config.yaml
n_layer: 20
d_model: 384
n_experts: 24
experts_per_token: 2
d_expert: 112
d_shared_expert: 448
activation: "xielu"
moe_layers: [1, 2, 3, 4, 5, 6, 7, 8, 9, 10, 11, 12, 13, 14, 15, 16, 17, 18, 19]
router_score: "softmax"
normalize_top_k: true
routed_scale: 1.0
balance_loss: 0.000604
balance_bias: true
init_std_router: 0.00804
lr_router: 0.000405
vocab_size: 32768
norm: "rmsnorm"
norm_eps: 1e-07
tie_embeddings: "early"
optimizer: "soap_variant"
lr: 0.00326
beta1: 0.95
beta2: 0.99
batch_tokens: 65536
seq_len: 1024
train_tokens: 516800000
steps: 7886
dataset: "wikipedia_en"
Below are experts of layer 2 (counted from 0) of a mixture-of-experts language model. Rows are named router (the router's row for the expert), down (a neuron's output weights, with its number) and show model dimensions 0-95. Each number is 128 + 32 x the weight over its row's rms, rounded and kept within 0 to 255. Numbers have three digits each.
Before each expert's rows: a language model's description of what the expert responds to. This comes from a sample of Wikipedia text that the model never trained on.

# expert 1
What it handles: Given names and nationalities
router:135186077111091137140119107210140139149124147068096085100103097111111127125130140134099146147138090159176126106152088167108107113125163119093112145150117136164118152136154059125167077124168137071106128154185103120179110136124093100095166149098099122122097171174099130096180167108096091106
down0:171128176164199162129102133080129088075136108102088156111159171163140192131129133131158116099064139204124169120060122101092096133130121126188118058093148151115101136093163087119197151118133131081141142136135163091137127174195152178120148146176125140126119162121105160113152120121108131085
down1:118119160086097163134160057141129158153097084108188138111090070112100092105192125173141090150149182117093115152119186112133092134100125159132143120079078110152096152150100127146134125152201147157103161161137081153159140087108116130110126117110092115101174192153129104124104103132155140139
down2:148147169139133168114153125191123122121087163114174050097130149118091138211084177143102131187085125156139093133093108171141175147153195112133100114158137183103148124139072105166156135168120110116112144134147181118129156087128066136096148134084120162105149113192149090086122146166147164148
down3:182122096083110108110108133164115076127138121136101054150130091128131081111159172098116105131132088100067182149133133155155117089125135069150208128108114146077111164123128141141103113134110097172124107118105150102168159113135110103177088126132103161169170145101152076071145091079151199097

# expert 3
What it handles: Common nouns and pronouns
router:133141155159107106143087166126133172212135095127095115139158116088121080170133178059131163116137098168158169148149138149106119144127107179156160073157180068123127143107121098142063129129112142149150097064137121150173154092069092126146115086082140129123102129119099161111087054123136183129
down0:194063142160094124150154095090128182159160112131052078074155151126123123150107108120139149079137089162150169060161096120119099075168159123090148127122092174122130116171147121156100148131097149060164134156149160069110067106059110138103154135127068126124158174115167102100121173141134132125
down1:094082137146127120136104097129145099174182117090131131161159172151159107203118132118142130164155123150123104132173110115114139165131131098212129120170123183119098179116124163074098187116144160104136203094097138140169115130139176110165145095151116108166159124146100147099111126158116114097
down2:169096110134128113123121084136117149109146086074087118115130078126183113099154206121111171129122107082145160139099175152140106100131133114161074089179181118132163125069193146084121101069120128118127106125147084102116142101121135097111131145135124097143146131174108139109174141103155135162
down3:141190193148128130122104175150109140087103166109164171110028101129170159137173114136044080142102131159138121119126125082121119147093117128147128074109035096137167147128090143163110137095136114102115150132072149059201145105093153130171134141119128131147129170071089155079096152142142126161

# expert 21
What it handles: Name-initial syllables
router:137141114104152214121122111090105091115176160157123131199085142155142200159028111174156095128145154063095109087132169135063171183066154111120110162134096092148127068169135176113107108136125121122093080182155119128134158131183082060108118127180131146134109090048135130119138145149125136063
down0:100104166170191182163171182104112140153098198116128137186157165124135085117192108180170150084094146092079113120157135101150105133122112130160167123174130145064113119133107086070177119125175047117080138135133056149126067113109157166134121109164065114146137123104156163148087129132066185152
down1:158118083131132117100107180108134105090109111040171125115113138126201114134131115143141141105116152129117122136119134158061133154129176118119126082153110101151131109106152137056149137138096117153112156078086122068100156106157115137071146119107160171188117148111139102121152081126150110134
down2:130130141130108098136104124114148130164125145103159161153138125127107141116125089121095133126134170089163146176140158166191093109143150198110108103129118119121143087068050085126099157068137128132117120114170189175139142160133117118088076129163184138162158126149040156155083103137103020132
down3:155175148184132057112103164109135124126095082161087146093167092111159048133106091115153162061164096091122142118143115169140102119166127163091064103145131103176122120129174118095168150141107081057122115116173182199126105102156123052123110125135081158137118118069104182143117164157160132138

# expert 14
What it handles: Descriptive adjectives and participles
router:144082078115154119160130114164199091187149134116048101133162133106121183158141115095142074120124118078106142111175158162166061133057128145246121131184123150090138119096133095137052088111171095169113101099101134136144119137113137102154114135114127166107147122130189082099046149123114121141
down0:110112189186124135142193120129124085100046106112131067137114061153123136153104169201137099116085122119168146144082142091123187126114113085130134169104107106102140190110129162165157155124128125165124088114064115104098083084133200159085139123109101117145139163166157117126187159086118135141
down1:105137171169102125115165090156164137176107183130161049119204109165153132129124108121086106164093152137096119125142120124187079127112089119137153087143185132145139085120163156096123180083087045169127153123142116167158142120101134130136117093144120092112074107111103130154108083135161085128
down2:175156118124108166157153187135090135143136093123129150114075141097127161158141114113135150074169162133161134117144112124173140111132109126168122144152181195134155181087142134107115104076163122137115123129125141096141131115094120127129175117165147128109148141095160126138175109105088146111
down3:111094101129049084119113127141148088079158112139158080095149153065136114150099103118200124104132120148164169123103093119135111112158126130146146120157193127127133177164163097135124142131109148091157130155119119081102114047033116201137158144044176145129122109119150147166113085090083071141

# expert 22
What it handles: Section headings, for/of
router:102152170097088116131154146203075119111176072135178119120139109105177107152172134122104139085120177133166149121085110141075102109150075144113121191044095119083156104101153111121153199109156119162141094094195159162106119085119178202117095119137096128070150089165092117115151098152164130169
down0:119134175082121192151132106111141138159129186117112105152125126168048175136187119113136059130069170087071094121084107083154114134116190069107094114115121079129123106161161132141127080148165124140138119132089185103094162124120113072145100130129109135085107100081136047133180154069104097075
down1:131158141104122101158122141185129130140128138126129137124062119100129161154074131131108121109163149129109097130138157125128125064078122155125117125144168161081109123080140062182090168158129166070137115108080119132121155145144148093097107132130081121137134108140130106140083116140180170129
down2:170070066146111158110089107102161119066154126139118152161134120110130102117108136198112048131170121143127139125112164077126122167107169179078109082145255133134166118097100109141147119131120151096133171120134128079097191115135150159090089089133122132165164094124094184101127129114160178129
down3:190063153165181118131160104112107122137150119099111134069155093126098114141096147136159136157110118081157096087103138146147154113171060160156090110244160104140154116083166117067136092114166138149101136122124122142117093172169183161157142077169139127108104041131172125153121146100072077126

# expert 18
What it handles: Line-final punctuation
router:165124145118159114115142109117139161163115156210143119156110099167112103179132083163167119159103129096116186140159154121159099125127146105183050156153146140117118151134160146080139119119104157184149140117071103125102110152147187142157124096181172189112123105176191173128135194110163145096
down0:100066128113112149147126145118137161179140187108183074134170180105074184169162150131146137120150150142177192094122174159114131148116175083115125130114115165163074156192095133067104096148132043068130137140096131164159099177119072138119093112168139165156173156108107146152089159078158126060
down1:145180161112088071128139168108093104110104178187156158180071149181129157099082176121187081080136121097121088149140125165088110138137128117193136094089178138128118074063165172121116126170137118118053104059119147126066095149122143170151084073086129122090117133070151124113096124094112141084
down2:106137128105141123111116133093089157148121147089108097068103082150083105087135161147114176051115163107121095120131121159081170241130117189123109131090117128143126118181119076088151114082114159142091133190100150123140069119150090152140093173157166091136170126173175175134092141082078166099
down3:104142117166147113103131114194134119099099214102180124157057193131150154087082128141142052126113139060114116098144091136095097114146124147125139134162080096091187135127134149094147142207098149068128109120142196085091149107109171112206106072142152129109117090143092104067104135096142111103

# expert 15
What it handles: Prepositions
router:148133085189133136116165115112112126095097143148126147110139109054100137108106123088067143118155228166139123105095109119163169046137157147114114153123149136185176106181109135081117151105079123132098121122178076189117134146159157096166111091155185117150071168123142117208065158103195122145
down0:132133168118124124120116122177133174069173135142139160145158119125111175126113091139127128127166121149120104137132152080100154107104120096130179114096130117114105116069144103088110109178153111111139162074139134153160133120105157120124143136159115096162092081095069099081151104189145141135
down1:084092180187103116125118084038117161155180106219063127142138104093124120094086117159170121075193095119119189130111124137167067160163135120093114099088175118129164123097132133048122182063126118118126140115128134121078158144098077085115137133094146102176174137132121127159133151081123158090
down2:112182131184168114160098120157101108064100129173171106131096179190138095054095115125121091154129123062108152167125097145122103096158117102148080157057171172110131098159118132090173104170127135140140138165151102119131131150123108096153086119126150139100131175082111214096194131126137153169
down3:094105162153117093128164162103147173154083116159147141087084144147076155148103143172102143154131105124126103160075132111086135139052131164118165151145128157148118194109140156147133136131124149058138146071107061151104138121169142137126150117109149145108037113127126180106140123144107102095

# expert 12
What it handles: Dates and time phrases
router:107196127146071146112148139135150117119107124103070166158096133136125142121077119122153144121149127115090114138100151145144148162111092164189078129078154149101162130157117126115078090116091138086104147155182206193106127165145082161064123119107159106148140139155097074095188131127090152120
down0:122177140109125098121170157123101081205125143127104106132155173121202174157121148184114138114172142106176153130119134120096154128139125123100087148154167087083174127145100144229110145160167120068147103196077214173142144133172117201138101114188133102117094101092119151107086160127125148118
down1:175056156161164128118141080153181118077161086123166089051170170069181124134133118109089097133083109154104115163123117163156113131125117094120133103167109097156152157141114126209055153127137164181084108125156086153142134125143182173112148147118164123128104152152186177130172116174124131140
down2:107144113127192103045139151094117061121138113163107096134132145057116088113117132172137145133146091119110131118076054173082127084165089102097079181120183139169108149115153159148119129121187126141114108129125175163171153066064158110121199117145098123152120168117147170158116133115090144089
down3:129163137173157154125111158151155079079155058136092181118049040147130168150085123124128124094181097158123076209157113111087126047133126120103116099134184118061166058131111155113126134113146151109175118185138141171142157134114086140101126140102171103133140161151105166102131134093128135123

# expert 9
What it handles: Name-ending pieces in teams
router:155158104113112137164116108145125112100140169088093109075091196109137131101173189116096153121153108186134153091169096192132109143146130127129147072184156116128112114114131140120153145090181095163166107133104115091076047116071143140115147131120085111118138185085139085141129166129095111134
down0:144121123120134088159140117138171160094135126140104129204117108148118063119161129090116128098115200060123137178119119103122137112088123150108130096164098140100138102104131107117132151113129100149177091042167086184125055161082160167168075109156145121169172104153101110133124192038106126209
down1:141089090060127101156153132145121209146115166110156116138179163110183118198185110105054130165182087090090176125093101143107131136041128144142087094151123084145113130081080169131121111100103114113129059173059141086073132113132150135187127110105125142160086117150166103136114111116108061106
down2:073139188084153113121122114200138173139047164192159133178089085184081145105103081114047128139124139108137107152117088075095148100131146150126156156100142151128081117124121170130137126107142088125126155153123183144137166091137093137099114115135133170104115092116140195160097143125123064079
down3:084156111130124128106143137148106159104075165138171138167104125117181121056144084127113131074126190137135165109140158095154151154185169141138114109077135146101107095126134124129084081140153094081115152151056126107153104118083086158090172143160216123145048103138115087083073121132167117136

# expert 5
What it handles: Numbers and commas
router:121137187144166129175125116129141098221154083179166124073146117152119098155106077058159125081082121129170130114069103149160073162151144129169104120134144182135102146148141082152139093134143104126114138133072159146095143149095074099129175109118100137149098126148142150110148128130079152115
down0:195181153155163146152144101095130121148196159174105068125210155185161110165126155129156145086091092099076090154166137154140193161085100110166092083084070113080134160144077097152078135188055070152163192154145086125103154130144103130127141111118192117175119068096149113129132102098087171156
down1:140150103103124132091114114099129129116168199098142085116152117140176126086166159105071109109150126092100192180148120118127139106198137121133139119140150080202146131070158143129094136172117084103166157096093161107078142126099068128133190145099094191075124199131107137162133093155164182125
down2:041156115139072022164080172151096088108102184133130133119156109102129076107148135115075103104077166136089150054088095127159109087173050127111106196161207210131143122066149140140136048131178146119128145090156125160118097139108178109150086111135119144111078117146127144079095094192093121119
down3:047143098146156136135072120121147145114132165078131135116114114099179139080104132124144130121092097157137097154099108151117117133142092154088105107074096122183158107139070075129072122234120129111086161177179164103111122159131151139102145141114077142192172065120155158119157113117092149152

# expert 0
What it handles: Infobox field names
router:158128154127137070168155171075124153112104086169114162124158161115156099090117150134160135108140098117145124143119117075115089195122090143157100134146121103163085162166151218072109057077150073166144098083072138114106139112121089038127164121085127134133120120187160126132112172118163126114
down0:085135100117116134180115105138130105123142154127123131106075151122113119161139132126123149155121129190149127181172111121121076088127136153089196105120185098122137136153139094120099106079070058067142119063145092101127105132117066144103126126043109162128174183121080066169131109140155128100
down1:185126115070096136148174113139107104112172128125127177137101112103140132086162126159108070170168121098076096119092095133119074107131132196121124158138113112124137129125132142115075126142149122090103130115154161136140173105130100055085109172126114137136165164159099146139160073158140161081
down2:121091148052178081131074104110114131140176091134125144109136117115131124129142079134096077141097101144177137125102148123143170129212196095099104149126165118195104127115109061152103103061133136133096093142119116147089120145146115064148033160097135128112098107098230217116117093024127076112
down3:107110124130112182124126083138135118148154106146116125140118120109085172146102091157123088140168119120119149115153168129124127106169097127122076127138160089077151097101140123120108111153134114079098091113160133132124107146163082157129097133139142086122198144096104128083166138184107084140

# expert 2
What it handles: Numbers and table cells
router:112166156121111114055125147105139130117107143081153119054140120141092071134138126131180126156154160111127087117136109168141188125101065148116121131143170097121097143164134100147140142108136185086141148163104140091139160170138134117134123113119103167161119170156138167138143078123105152131
down0:159112126139182113122069079058089123112136127147144103172111086156128138104128171132130099106191151120110143134156139099154116090112136124193166130102103173178163113107100108143139142143096146140125117150128095103158101111155164134090132117155175127143156135137055174151172134147130058141
down1:069091104149103172098155097124122162096139131070136115148168106092120139143163169127097147127135159174096104161153070150133160118141089194151144094124125139112111125141133089133152096134114101105173129119112178093177163158093129159118161130094062158151140061141098190148180078171179144188
down2:144067119113114169167165108150131177160144159122156107135098102181154220149084113150120197140133143201109124136119091157163135118143164146152124161118167130155133161109106114162124105084129184198081115153114124169073201112134154131167124154177129183158087117154139149125148101053055077148
down3:140162124170073150139129121136164129105145142130153089125128116080129102169138098067135142154178122077085128161132148123150102095109143089166161111092146105098101109128106127116126150121145147129107110115196104129128140125150110087137058165148089106074163076151114065162133090123123126166